python train.py --experts_per_token=6 --hidden_act="swiglu" --balance_bias=false --beta1=0.95 --beta2=0.95 --max_seq_len=1024 --dataset="wikipedia_en"
Below are experts of layer 8 (counted from 0) of a mixture-of-experts language model. Rows are named router (the router's row for the expert), gate (a neuron's input weights, with its number), up (a neuron's input weights, with its number), down (a neuron's output weights, with its number) and show model dimensions 0-127. Each number is 500 + 50 x the weight over its row's rms, rounded and kept within 0 to 999. Numbers have three digits each.
Before each expert's rows: "gets" lists some tokens that make up at least twice as much of what it gets as of all text. This comes from a sample of Wikipedia text that the model never trained on. Tokens count by the router's weight.

# expert 25
gets: ",", "20", "19", ".", "18", "1"
router:568477464500462563537475552476433409478389490480576464504540477575430450485471484603465465529552442516587414513478424486525516485491480416534457562573401487547487440509540504458490555460502419425493475545511515514506446491502474420479525535556495529541572452587476469492416531519523542567414543545502590497532541500577489525479449459480420434530505434364395457570459461421473524521445
gate12:541490610518421431454468611547470518488402521531533527483436537467448427481504519411574556501487487511561483510623553624516529496542542470558471516437444449421526510441523515486536487496430433460456565566509614565503480571470437450466458534575509544461478487495481543507568532477452481455523467466530470444483559519556484499505480457435483456441615533552532510512440613522628459472492
up12:515520573532463489483532528501412481408505484426498537501442462499553482587561479565480393404480438520533462507441469478355507398400418479470450436564469497455537498483393494409506567507492532561444587537502493442448548513446487520500463522491462503425540449546551513522479449542464484521463501525449411499455422525590479460529599417466459477479433483513490574554494585513394517492485
down12:538510540557448515422506472458498553460481491558549532484502545540519451603503468437475626521524510376409475465461484500536556551489448384472450478406501532514469519493432485460423475534489587565487508539526462452606547535481443458522514530443461554387527548455513539429437466460509534493514443575493399463586448481553478492533568575474514498437566522565560464419439504406504467465433
gate13:555423447513517484428409552512456506551478445542578453453479444485522444483460456528511485477515500471538474499545345519487481453493544498516551506441505537556480537463497462572501521484443501404571447457530503471460554550491504480499517485477565504488511530555484379532461487600447532458589488509464607434430495539503471582418446437575360513476456509525472533532596430588567430412429
up13:462430500502491491466613511542485533584610530469461494547472465599522567511537452493430488450610526584457535328581500566489461536631560535413577598506529531582542398461432543479490558527549471465500490476470435524499458487451530418571530493482508495527502516535511476475560502537521484511471502537525459433479556532450461527523483551433482507495415482437578543471455508472575470529443
down13:512529549492543421501528598534470577437404482590560507473350453503458521470472546533445477445521453455488427486469475544571476443585467516537468491500472407535533518508474437375465453471536484481469476517517566477493598558516347562524484539486548567548404493577506525534398493537509549508531564576361557508464523471503542501476518544504402496507476515533578495463496491488506543476505
gate14:490435487523527359494466513477495493544508459466583593458431595456488548519390519433517515546531523510611461576481491462487611450524416435525541445421478462613570528518544532496577590564500529536505463512481457481461542485542549541562446554520561459568530500536508496504470441574548512583551467405467528582483483501559524510547463497481537482395510525481547523500460532609503422511569
up14:530561487474475487486520460465441512529502464492546575566564419520530451492491386454436515580562440501442472568420487432476536554460584463547383495541471508425459509506444550541502452536489566542546462374483443520436505536560455389515532468443517513408460479532520463437542472537547523516531498549483494398515582539504466523557512530543449565374465534503444481480510559625553511527414
down14:471461441494575591415466513441522489507510398513482499520490398591490508547471513423533540504522449496512414526487541472413549564589489521499445444475463543488419470609506450631490480505459497507512461445556495568537537531494508442471414511556490501549541490494424455592525415556523563560516456472433506450545583497597500564573403551382503452514491507504498469461594491565468541512464
gate15:487447496582596585622550534493406525551426468521515535549444544529457536601482484535550490414481524412571426505537453518466527463486526491476561479417491455526438401495426542340515506537462446480573467500542519474500468492553420502535462489481579479462462521436515522513467513473516593446448482470461483488440425511552510561423429438506483444588591511420456480514544473464508440453506
up15:485501532391482535489524450578473498452513474503512546447507508467432553418539462534387539578471522503503602407389420531524431467492492472478480408445591439519563496468542434479393511465385505493551565626569493485533515597508551412430463537517427444520477583529558510552459489517510536552489519410520517433507484456566542531588519459539483489487504459568502563453506513510534457521512
down15:505439513526414462624516505441491422486439477573484502569511455546469507548500486473514398441467541467612489556473537479422543524493542469566441561420461473493537572512405517506524414529577435441478515408479534500541469529484391469487480501580581416501451534475549493561539614511442542521560379577468528482568545456521469490440564563513503502516552536519453573526586498518439487478488
gate16:575351464492467490494502513469436537490567579468613456580439540459442482620386561475523514475407480373567534380476541518497494600450512541468496478550540530544503535491540431451553499580450502498482509541417497511438492442485485541474407442544494576533532506490564509570499520530503508577496499467493428423501583411548504445550540523501490485437452480466579529486471468520514536494503
up16:547521509520461484434506472504560470511522513536531501496537493498557509463484545447547511573459406538478559515517438572523493522397435503498526509609633509504463461543480537321450521568448393520439527501503491497459458445454466527498575456508510498440620537514535497468580528518557585471508567422490456592459542369561471455464479528432523475515493511496449483432400585446539493469483
down16:528527505568550565544490540487562554500508460546475546548440565507559568519555513439556536510468498475537615560487525464525566426471459527465568469543509530488539465570497421460490583565400444485495414461588394560410525472446448563584496528504444459498474509493505485563523514504461487454389469569515424558495460525489547527616527424493479533555470479485532615545501604511530540387510
gate17:397490488507450426504457495480471479523596528558480526482431458552509491498463436516581568523581397564433506437423511469512553435449404634452525551506449573543487441504508506442509515505533539548478397520492483514487534519490534593490464450577557500462556395500490407542499443537571367525497434486409486547509527495573509363540520453445481510572525482495515518528563501509551488518524
up17:422434437532471581492455436556495496462425455505433463536436625469485529470605471509573551551528528553488475538510529489512534531552557405572431540510402501467461501493501534550540566456497456547505471538507424379520479430612498577470496449486482438475468468542468543450470527470446514468538501456466494569499505427451642492451507461535599534538553481497528487503441445518579624460457
down17:510503411528448525513510495595523406498483510489532508510571554489553501408499541459489386478495500405477563600490511529475546533561475457566518466474412461530528439391525562511428505395461416516519501581434513518441398523556549433582486527491497425432491477509498534472477551381485558556474539558523433525531557540416455513560564413481536427456463538550495514475540396501539547497486
gate18:565522443443517592454572490494545432427442533487538455444478449504571471609513589508552571418589579542484489491535520447477533514542419416507525508552542502544508463569488407474486519598488496521591498453456425488486504418557413483501515528604444454491537462532385455480533560534452556456555544476515511529440417536423541410447452516485521474422483511457491485596509479573497533490546
up18:511427516471541500543531494509385524438491483466530533437509557456410537494492516512537558460403554542542560434425518532494524510473611460516459551451488496400435519513465490446483468523554477520616456444517486499562466408526519491424420536561483574571455546494399539384610513546539550567522466454567489518509477436539518421488476508567535501470528447500531544559562513523516542449351
down18:426479504516491462543536420563556474498390506579448467428509513583526502441569499549519520507536567532546556393518497580445480529461461404505542503488612553520448523411424539483519479558494442583575461518498393476486539466522548589445498428513516520483461509535559457561585434589605511459534482459461541468459499549455533470498466445484538478574533537495448510612494541550394534495542
gate19:456397529489515446562550522407465489531502560544526467462537465566541472570529464534579479445493500497574547467456518428497418476548589488426443460521409452542456509503494553475548499593471545510424461511520524481553326534481397459529605480464469434470560491503507483514570488485476517527535564477440551558541452391543497449598563555433483479410492548568537538519549481481484561457543
up19:454557467477499484462466468430497473443536552473538450457495551547404495571478465483491382519431587529561536486568579429485492435540448444493535448550526564496497597615403487492535507501478520520377552574565530553512484459454489514552457533517495409522543496496518563465548510538512408513499506489577487529463536453596482492620539584428566448501497497505499580406563467559460417455521
down19:460435459561561480481515417476430443518442481414493582449481493600517428334522470501555546526525446525569612454464484493547531566529524560462436526486465484487457532488470477460464431508466503524557410476572499431509363534491417491500488579483472427490548502446421513524632511612453524620463478516486518480515493443582512465511499500548493490501535513490505498435527504582501560536467
gate20:506478365449430527483474522432436427454567549557538586490595535488473460578466446607532486451532539458474504517379427573471456487520508401546511554493522495542448575499574514432633586420449596434546476561524443501478494484552480487467493494476462535474542508534509368484534468492542550533506542480497495593559376531473506483441466530516487469530504472473525472465509515513420539480513
up20:478575468510460460483476561503503457521493522503416511488529508472527475444446505491378492466506523444468375545428604500540547466504493496543468523553463493419507479482484549509544506497513579470535635497563486528474437445547565432531511530435558468542530571452499495467474467445401540507416389426468538429485456566584549461482584521362519525581502517498488476460554413578593428484479
down20:477544508555509488483439548483536547493575395491495604523579443515419455547434531568455478591470425494423588423463550576489520458478509497571421515489479529550463465450459486445501498420477559528540431523470492522482376461560556487477458478457561392566564500513551528552480470583462566485498589485486524515528375562579495467532532580513511516506503459537482399439488432567466526479441
gate21:460511476495505524502502408487568493540512500511563462470497553558500503532477487588562451447544543494512462493564472508426553476461527475395377496583536531511579439442475546500474457437447571586468520575500418654475432407523552563470570552554538557473586409473554484510477495588489483465534508421448556525488468532432594532522491512436530436493427566479570496501571459488436531534539
up21:501588519527499455464626568394526436473536467554459529461614471522495467555426484417496469509443579456454543451600529467469494517496520555429507552539502482445475478581528519533545469566484422457415526532507461545603476494479540514469486461524379478419503565525518533527523455446486545550451474549502557528597405591512427467504516443585526595462473427503532488484568496586490483446470
down21:521453488517475593465457529519595440452529520450389519479468461538483513522445484511522431475429581473622468475564500537437423559500432560554555539513509555414417484483539471512518521516569496573489516567506477431502506542559703485522449504577460538450499556439431549425548511415508501479449533393481517546446503525460439521515474500508428513492438497452472581559543462521476543455454
gate22:466463518587499571422490451412537460506469554464469541475522464410543466492553500413511452457524442479599542530465519513513505591495474519424552506531536479526426491443457376544377544559554538591488496512439516508458579441520515517504532466491477549502479529626435497532564561542480476462469532461508507503523620482551506344569544522545448449467548445521453531546459535445572547436541
up22:482492486518555505512576476506545473476505398469452567516466557550494418474488544440532557537546421541572492542476528534371594521537474592587555535552535457480487434506520550518548467528430441421487499460455463474484570553506569508438481506571538589446562465487490549539605536542490539530468505482529509455588423507482505589469618481496529467544503538437557396461488555397516529423412
down22:425504601452516479556450454489441526461452511503627483471576540463464453490474450470484484510596564490484476559486520495539515488462464611559550463447469400471392413497511491552629432486565570460447520566482510550542472414533478503522570465504405539532492520530443541504454553529506536549504528517511505554530512480589468542462556567545415560580465508460519438545606510448562551426436

# expert 5
gets: " B", " b", " N", " S", " w", " p"
router:526584488562503522488514414542508484528538497474548425559591490501530484539471468527523562482581492541471457569623526436532576477476450476454452543498509477562465489580517479497486524435642490487509358541586485473561502423460453501394511470546442543609509564551464506431459549431541497568487499525622506556531503467501484546518418479425457490517540435445582468467454495427512510561448
gate19:506432511539506399592460578532515494470507485498561490470533546533590497481485529497516461490546603413496457498584502529525449436477515479393413424535494454622561492479461465556523591592494528482464487439556581486499505485547510508440504423423464449558600534551523531426514566485429416541466505515567464551506535504455495549376508457412426511405536497519508442511530551501485503460595
up19:549446485577442492472438534530486519450473515537573553366504568501504558474564420530558489551536566497583582556627493487470435542511523405485548446476448539531504567466503566564579556526467459457514582559397600429596498476454472487568509487556457404524523469526474476445607375453442503520487468522517499530480509431469502561508531588483470541451515500520505522545528480432479486479512
down19:554517455575595408453445406556498495520506569488474544526495520456499460443605550463462573521461558413539524422469465576550542445541521558492539516497478515533540498467471508439514483558491513510532367516356430493548439474530504485534503517511511507536513477520446398510503476579487523550450409625433566491519460430436487511475556578549546458482491541526485439458477460651513533517451
gate20:488591394473545496495458550462548474487539466660531475475601468568505511511453437562475494461507421517499479423480452608510384465428495517484441534460511469490488528476503415427480539440455412496570402486524527556417466537560456460449523534515437476558586453571447498417486490524442514489527540403550494500434437432642480462481520566497505459425489514496502493513548550487515526498503
up20:469472464585555463571513540457407443539453486487505543453502413486530474411471506535508499507482339436419490501404476421484552492521478451573491423471505531502460483508474509464597445574525600470529553546593466489506484442541492495513535580506477525559499462464538466451471305515491540522492504488494464444475423573595526475423560511456539511475454455485444427512493486592481458497562
down20:526515426592538421498442507492583533462392424505538572437494493450505486541474548495504483507554450427475575544444474445573525562440479540569484501487421430558511483499538419435506475560479498501511498456525404562364507456490527512537391556553592419540477432457490485426563448521524487505476634499523544511493475431459510502517455534525470522499421393516489403529448466452575543526517
gate21:526512499471464512437538542551544521535463450454504554488481540526507467511495494630485458503534587465476456440516462477402489486463365512482487567496525581546548390545539459507495516486458446607476588472538527548444481505475478495480536454577575550502559529498583487491437458404563537468624483523537524657507519505501574440540510393520545475511425530513446585469569510446417549495490
up21:480502499446488512511529494533448404568439504592479521368488459529480453476436443395562558432482503553479541567585553495414557454413516481448472476393537513562546527504576492502490485493464555487501440511406564451635463457501569480443410530476427515490524534465519521505514514525444543471506499522538553498585517589503474503438543584475528592422384545502460443456494501492574463550495
down21:464513518505428501477488543459519491468537439490476503479411402433569505451450499533451448452403556456523558470425530526468441609570434461515449524555518591559482440460495479461472550469530615498515514551454601409557560543511636536540523522521522561494563537481482563536469564437525521413456469471514468476447551509465459453489470551499506565447415426545511526460496434500359489565456
gate22:437414551592557494464453354639554553486444529548437474527497567534463493429527474457537528476497517464589558518444550455498536544540466444487554425522540472588447558547443502594479500537458518494531549558482450438572552502493494523464546518506466605467467458550502484451599401458445461475494591578479572445525559525524499427517484540508420556480513491505512395545458504449558524489511
up22:434578531549554492545558499465561482557509572413545531527523438543472431576491501531510497503537431572517513428462452556429569489503487519517558497434490405604430429478509576494462475504535501533505417562544475516451555519491586516588562499562531608453549483511526482498466636530434562590462534444488426417591492580554470475491443524513507506533429483462486438535500470455423516418448
down22:395501528525475461493555553563534522500445527669572466519528567448481572440426534436476512585471516505524452533515541504417481540461492531575496546502540474592509432402444573496514499499558526478564553418495535410465537573471489541456622480511441503484534524446485477405502517497444575514534466603465634560568481467531469524494500543543527514492487594531547500504602477507548473533480
gate23:533385419503493526531479531500582539456536548512590462508500499562577573468501417547533567517490500556504492594517513599552413516563513514543548455478488501545429470494493473391542431567571453520513450467494398411547490528503435488451450599549465509482550563587504469480527517533565473495411491613565434510503529620406453466480469513543495548504480558513491492516520577503578580529487
up23:529512557668524452554413473493542475521456536498482517522526472514496572444499566487451512487422544440447453507446503521526522496372497487400510488516445561544516485514578597502478470448505611472453571467512597546450411530528518613466418490514491456450553502556537588477480618577452506444531405528530491456499522556507495543449443542488536489521561522416556553397531501508506512528466
down23:486539480498514411546506494505396431451485500470403485590406578462515525520564501523503531533519506504452462554482573536472489476595491459541544568561465527511543476434520488539520502478551474501546477570462541472504533516370469427506528488395522491527471376494580556431450577489509554472490573664588502477615446524396466490480533543527446485573486531465461501447521435504532505578500
gate24:492487451491600504565510496566475579461479482493462480459516551502565481560426493462500492501511506444436450420562461587516526550510425544474448573460519483466493548486422526516525550513493456472436549480513525472541458453400504396517512518467445477469457552469476505510566397434515397592600504509534592497347622572488592461567549463481516465463549498402547496503430527471452563543503
up24:441491414448454390513549543572591519538496433512460492515485572528525458551523515473575540410533482530560507511488430522431473501562565597575533528418526520440498461505485495473437594488472506463437414415507512460604605375418460485395455525562548524505425430549553524530506545603520489478485512510531534526538431523463571548487494505513569503513457588453465523511482427519440512486535
down24:548452437516596530506487483484535471501506414559489511581510492521506545614509509398484459431498517548626362583615432520419474545476492416534448519479463564547615522532447493410466446534527561459524482542487561525523524533500497405493587568463477519514503572496422467524465523455494499585442549536451513470615405571466523526457528456497575504561497469533474524503510480502531544507491
gate25:523494543629596520500508503558507494464462578443456417637522450534537348452483435509481464478536598516530515472593539465458464491548366501510419540454440572539428487507506473568494551512533440406494469478504532492497519481498579437498526543511541488518579413499421450492473542450533536540505520574567433529446527510521532517464574611573517539475489496546483498505540572431507533480534
up25:445467515574489504550485469518481516389649429546483456490431572496461484584394482480518492536535477451545498489503546477472490475511472566579568486556515458519534428478420548521358582515499490557478490467420481472572453473510478467521523499562563603482415500492528606413523465467432517499532554576480519402549453534511590523524496502529511454531539593421480456472524567519577489443437
down25:537450473504348414538502528456556528512509507538376538625551464422515539423538510482504501480468516583562567521479529429505481541482441502437484515539493500539474480559447541452567463442507490533532560504462550545541510557599481577477399497414466500593540462560465452544560557536534513579452515616540525461520438512563558522489518544548495585454499537420441556536527564474562517570513
gate26:518459489436531529542407366554469474531444417479479445490453458414547475459446481476468451442454480436631496567519549550476551472471504465484521536538499510479527520582553568454501451498595542516555383501491527411453506526477494495487423447538494470502538531461569544479547580419638529463498428501572505506502589473513484509599483572529496596593512532584548479485502444565508545495472
up26:590444664471506538512524513599482475468552486420483439446493394483408564472471480545521480470488531527527360467485450534372562418428540515456510471491500545466477515492534435475483472488484503486424470537519422493479468503440568533556458476529553454485555586581534610509457491469601590445559572511538495513533526520437529496482387426468532456532566551477476518511514526547503512506536
down26:478437589554502539503484396504451516475486508445449544510493544493469461483382515506476548593556446481488511459426446521466560501460450483519498529472543555431429495537505561449442523431515461411348464418545404514413525450566390469503452514467483449566584441515532439569561479404583536556536392468471534487466496565582523484515573518503510432536498567485564472471514510474521489545494
gate27:414516492552516562449591498438475466483476522453543482523503420528528541501517503430508432605569401485638501557427426517443461472535538623468399480529522595519501473518569540515544508446454473384516597454473556516486475477570503430493564493471481520434554547525455520492475505563472390541464408481504451558557526493518459466495579555477446507467542463518443500548427550487520419443487
up27:507537522441494423528525524473487582592541546499453555535460561443421406403553582520472447547510514532514546444579518568557512536475528565466530496555403473528571447490509435437475494466434516459541324412434459481489559524494476535489500447522518563563535548517496572539564522488498547526472407563514500368488431478558510576483552443503428484491442461432548553543503511474482445475457
down27:474427582545540580489459445407540489585518463482495448465657513475461507530502458512537530482535516444503438490514399449477450441467544479355453599560530494553540476567604528556489517509555505504461510514540565453512437477527467457477518497472477404474536581501473522477560509518493562470508418573461521474497572442526457454568495557368511539554597503491530478499467401567516454538442
gate28:541494413444452441515524490487583382429496495568487499516478508519512459502456500414465442582564551528502402440479537500394507489500512582496523540515497476534504508494523541534522515466463539527525441456556473575482414483517466344405491512494547563544449492462564500481518539529493464558482544523511518564375576565481498543581429475421438543499621510512519629439409557490538499500536
up28:469465431508522467575623418479531481522498457500510468475527400404409526468426576588443543429492494492485473416537512500559465545546455611440570505526463599498486548426473486523500567409504415482502469482487454498427483495404516473446433434480482516478436452408482497559364504508517542530450500519543521447494436490430473456494511502481531439575516369474465463476464494585512526474541
down28:504459530534475520475387501467517525484407560413496508459550542482445496484455452490491483422425486493429493566493496470515486485468543465528562433492532408431534473545520539538529476519486546458521436505543449578564477536472546556651534549415527445551563655470565457528524525495513523468460484512500534477519521506537520563456608504663433502509424496472451427569441414480490585519443
gate29:571527434535462492461415485470554491398582593507466504580520481479497463511487549582517534613496592453485437618519529516571519425495488502428475486472464558525517466461623467516533417588525458556513501486536512515395445486458558463429475432458545495499480387575552537481469526496573557514448514529518443561543460499587436487457504466557554566464493413439491532547478482508487445495602
up29:482416502462458511477552459517388450469584590511538513565420553479566608433413437494518414461422439545432465504459543489463527584553570509475471384509498497435485519424484467481424532569509496368515477506489475498444376454555456501464517558494468467582484528471454479536536504530452456526461487572475521544452486490513491577540509436540538523487503530481447544518533653479415486524506
down29:417471508540492538444524504484482466438473489466427565520489554450602504558539500476467494491485563478479629496529528413500391503458503482503531572529562614489533421476543488501416514487438473487570510482429484513544562424489624526541502450510551604581612558448419466512430534564508456426479428510561507481503585539528484538473494565469535530528463514474492485609455436522607438500528

# expert 20
gets: " M", " m", " l", " L", " T", " K"
router:513467475530459501427511493514461446536554438493605401532571516539448475421492483575521543568416458466501498516541445503516631487578459401505453542517472492542406508459507480460499506400509562431480421586484490485481487535439458525408484471517549590571635499537477480391393495481519497491444499503565495493355524417564504498556452454450487472555526443502495503454450484483459510490508
gate3:504492411552502569464444502511504488476605541556495502468537497452523477480412490587558495545437570507593467390471508551518406445550509446485471422527569529592519557514446445445425528421522511457627550476526504497484486507446460558529492563497565519506524534554520481567463452465508475511544536412466530542499465542593439416486570446493543424512492608489372496472436510427595499471502
up3:571606475416464479579479475488469495622536517512503515465538583460495496558554353536472529531475483543617500528424551497493380419472539546507458524516484443412485476405509534487507524540469410618503573498499472427428464549421507515495471516436572520529466516562533513457443495453460464519460486502465486512506492512525535436587528488554611406555438513522592488428474499537468467468480
down3:476600402583512370530468517567474510393474508536339461541477538616442575482503531577420492517535525459521535483515468534489461473477523459492508388546476509433533509526492595497505424496488509494439549470527563498446464464501484490440533551517526413516481520484444369536485499572431519490471482529488499502550424560399487534508524545515501538503479529368483473479489607521472470526577
gate4:401386470541432419562498488483479472501399559518438479477640497541391478487540533581507521564441467563563442504497527484486482453548478449547418520502475529429421499502503491495538530455533522331481457468431448461494529600421516552426513466403553446604511504509482501463478450545499539488554527532423510482500478509511624527496486515481474526452557482489518479509396455507531569523480
up4:468507532525468642444484436539498492480515519449455468473497461556469491373528511498502417503545448469452507514409510488438440411388541491470449518398508558489447548452464501529452476533502520454362418443553568555518525497486462515537541548484568481480472466498523539461502573503559588485527506445496527466499642499553510421489460502497394449503470626557505473569454585506431520561524
down4:440442506582418526524556553499501484523525540555477523445479509546325466489513534568598509497452523463532504439487564501571471477461388559482450522502540383487442568484620600447486435500484554460466522528488531439493498531420475513496541477516542463605484478549468513432562526499523496501504539466494538454591530592539609521404519486489452452445596575452422526505455497552510537491503
gate5:442483516457463494404681511476445605482488569437555431448564527581449414501563573439419518419470597496595494540532452446495466530558552494494445535624557563497419476467577527530483475542474506478509457579525468573519434553516572485557525524474476451464514428492456502526477497492522518466461513455395502477503502509496468504528518492518440523527532448446587464539433471437429567487494
up5:428515442624487557468480472497507486473526410429507561505526468573580594528485472512458565529468493478529451541612557551389555437511499453459555548380496497436504459487495504449531482566466508534557570390469397463484487519471529452469511524549483607453527523562480553489494447551472475470493505488497524500519438386466479557475513548538527530599473561550436511496529529416360528466446
down5:515400474547450477429496558459495516519430523492498465446507527508520466486426530469479540422472613584519521461537523516553543576530564539489436499422429552484490497533508521588468452491455451530512411493529546589504532513560657608543479518461593528461564472470516399409454553547510512517562462427509501541534479490445396555509454450493469536515463576382535540406464476499434497493547
gate6:525506534547479535502468460525491519492459455482449409499492514356512538530499524515519507498477561582449530459532545516547604491437507605559541528569523420509482489452458440624520526555540503483538502607542584460551514500398530498612585540536465482624515524497445568500437553477516542459546598433538480548500411558539521514525504459468478548534478510446482488394462451499450562387507
up6:457466501487490430496471523493510493474527512549486508502485451571504549560486430479485499496410502525463495509464490574480448416484436497473469578430492479598450449460591581550521451556433543444470355467501510525550563478539537442479489428597404541577477481561583501449433483576471519502388457524557387518440512505484480495461584449536479543494489469461527423569500497435588464356498
down6:541459551478479490457487532476481438475472531476480521471509533617519475494442599484463563512502546503530597517479471464488483541465475564495603445468341452510466544482556474431464575441499480569476570537493388489519507465431496464507482516453489462479467528453504519413564465495512313528512431465472478465446495471451444544519512472639467458443494440430548475470483550475642564508485
gate7:439515481464392522545538434518408520469475523469521528468545496452451535558406415532516503606592463452558490531515492472599464514476524499516573605484438475533490460503411603451495516531454464475547507501492512574489559537492487587528566518579466400457550519391465490534520451490465566532594380526478464530483472433529561433516476546460479430505572592502534489488462440520487425544589
up7:521587466512425522498586421501411477534523500583406538493485433497518594522528513459417487525474480508542667535464556387545515460571532432466584545547420468480474445447493601402449525520505492471504410480577584458525487480536454461540432485423486433501595521549508497526474481554482537502526492528408487459470452470509523470455509497525460407492535424520464435483423558508426513476520
down7:463432549431584466549494524512380485463468470443469432427421517488597496512461520552591563481525488515536478479479517457532430421532595476526463552426396497554542407437429508476464431531518519550527452504526504491498624491522427494525475481469576502476491498519404424536497491484521459542424441571529435575570465531517548511388591437523505524554468544417473438509503470588490497566516
gate8:451544526454552451537494466529526458495509401592518600581468425441614512570471485513424429509522438538511466398504578457492341441390468408531503469513521593514511450451517429500452472474480450545570503491494438480523470540448491483423520499428465541528557532541565527454449509526565500493501490546511529482452477518551502503487479384484599567459561479486502477526508456469401560578464
up8:540477630514490394512516454523514547433516520587569525519500409443438576495472431495510491489512539528497532446543569496410538417416513508569453594577473471581535489550501514515541534458519515573406584506463420415505494497458466515543444510542495575558442449482516485493450547572494612506495393543540556465477490535513615507468508473472430500551522454613477515440581523498542460468536
down8:471484544478448478496595528487422490459493474516491530493493475543503532384522492406423480533566452467430621417540441452449496537565573537540506380390549604509452541485497563484543508513482503538412575506487476544524521532567497450561424455500528508534464484490434424578516569490455441480531558493516406603517497489513508607520425490491462495527549578502430470415540495490499545579574
gate9:425410446519561591519422483474476531446421518481527509492610469584468527439523548539428539481566450535476436572422565483579546514521494495563526572461452467511428444503486561530475499503538455532482451483473607571577488507531540510495560560482456494570542402549480516493440515492549459481581440543424391462444510456475499456505527421472406491469511452482433606452508528527464388440532
up9:465524531503433486647405577586525553482395550414480564439568473450536522559458581534491487495541557469446482492464502458539502503521475563412519524537509468473540451589473567454603525463489446491516515407439459470526507497480451515423533446400534566456521601523447565496519482508540501464527567500460490547499509532493461475424449453593483518617525511524448507399505465506500409555421
down9:532495469423468518571490459447444544480499452524546416563445508479532541494540542501621616500435504613550541460506558504528503486415515405536553458515544467526529512510591593419464483471490481560571490495552603490439494525525390551483469505518539503589470449490492546430454621468539449383490469444515444476493507469447482438440484487491478577569433566462440478580553435460523487489498
gate10:449468537548431437387569439477366473493434499546434505500470540524499526466518607518464464544479514507396528482440568474595497447501525462555527494460496474534391384527474531560492518531514467559539331489475587534485462532484400499525501457513575545474486470443521490456601416505426541540450404493505590472516492466432451499545516452462480466500473535558524516568496462486515530462555
up10:522501537428511530532522473416495558507506560576473474520410507556623410506480509486549422561533459451501434437531432469420404445493505575525533420627522555444433564507485481401470531474559623447435441522536561448442582534533494505502493515550493457501519486557519458560499543455419476500436526499526454502540495513488474435476462498531501544536497349566486429468495385513478492488513
down10:561377515520476452513444621533468535470501515514513452488481459491518453449553486499478258510448494492524468457470563509499495443501560418464515503537484481405512497545577534550533463485470399470431500421529576512448545513482527487471476439437565412500463526431519587530486503502407469495490529549496520472578545523427459471500537484458430461510489478417490540518525449371524436441505
gate11:483506501548465536438470469478496517369533508540468487553463363465549555399507476427497445440522473487521553488540500484588440515587555574483461442536531458580567539495576478335451451543454474452518559561524472511566450580518548476519467549575454552503455608554444480478505509569648538532546449477480544444490523479524471522512516516601450489520568488502527477515428508532449467518484
up11:464483463465431510553533475457620425477430564536524556542425528406513526497448434480548570471408532502410484590484512446621469582424474537493495561513571500590544392433508462484548457421470468485435509521449458518513523457519503482476489445429459542508426495561421509497537502499511478398561519582445614473517513455450570450529481555591413534493496489558457536489581512489514506489504
down11:525464489481512492428528522496531494655565437585543566500568573554501445511450505500594526518469442446538466547533454535463571479467507476626476527469534509478507536582591522508413558469480460500432433437493467408492454543478507536515494584512486521461602451547490549493526470412547557494516502540489495480459450514445489487561397530482500484474488421585555418489541448344558433500447
gate12:480537519547460500441491587536514474475506385529418512558424447534459485496438505394532482550479418469470421531502521609567531529498532438453571520448510473481524521463604530468473526411474536487487553509568497540433436544494479394491508464587435559453478489560523520388543526554393420493551523475502573476468528437467494444437519529507578421415551472461455526432525486476553407518579
up12:561464486577516453467487416423356550468497449478533511555480550540471573517474474546484453486536438551444490462471504505412544431469432444523444518468440592515541531447371505507548581577483525520412485498454564555446508588488494490499533501464502542509507546512537536474569525535487508611509525533435453591427516544566555471565550419468383436515473534589515571506495533458451483594483
down12:429437494458473489431507434468453522506531490539402478497523582533456525567437486466429486556573494441460571438470428447534572526561449432502532505489512557492513513535462470517399512544561548542468588456418459554573502487523379450480453533494530496447481497443524473617510468494586502444462519587538556474507472451484473503516450599468482467378483447535570484532454382422477548436416
gate13:470484594525469456472537604534444518506582490554530451522509551442428480522528429549502431531431559403509486395486387409535454514516467524474489515432437474584502408522510453600593538493496517540525535462491532501552521505550490499478490544416575505474568582473465515485488474522334512437460487595466501508461526527497492540467457479516511442550523468573458596496462399429562498509575
up13:429471504492447543492518542487507434435493536482496482504571504507448433428578447524487545550593496547586560498528434560552506526493597487488582496454419463453592466439476506548490530530578534507545505479459453325456471485538561513511455479514542497517546457497459529474589555450537484604463551485585428482558495484388512510487499498345561495557449569452455541424486573496444518488516
down13:580535549448476420473437621503472491519450444501480445447457515493453429466473503428411471362486450406557482598420523585545499481443404502564453527527488494504584521459494428440502599542585439479529555486466601482541504502513428545476484562574564516502531480577510523497469465509435470457533577532496611534502504546483488560545479528453432542482582487524449550578508460498464495458465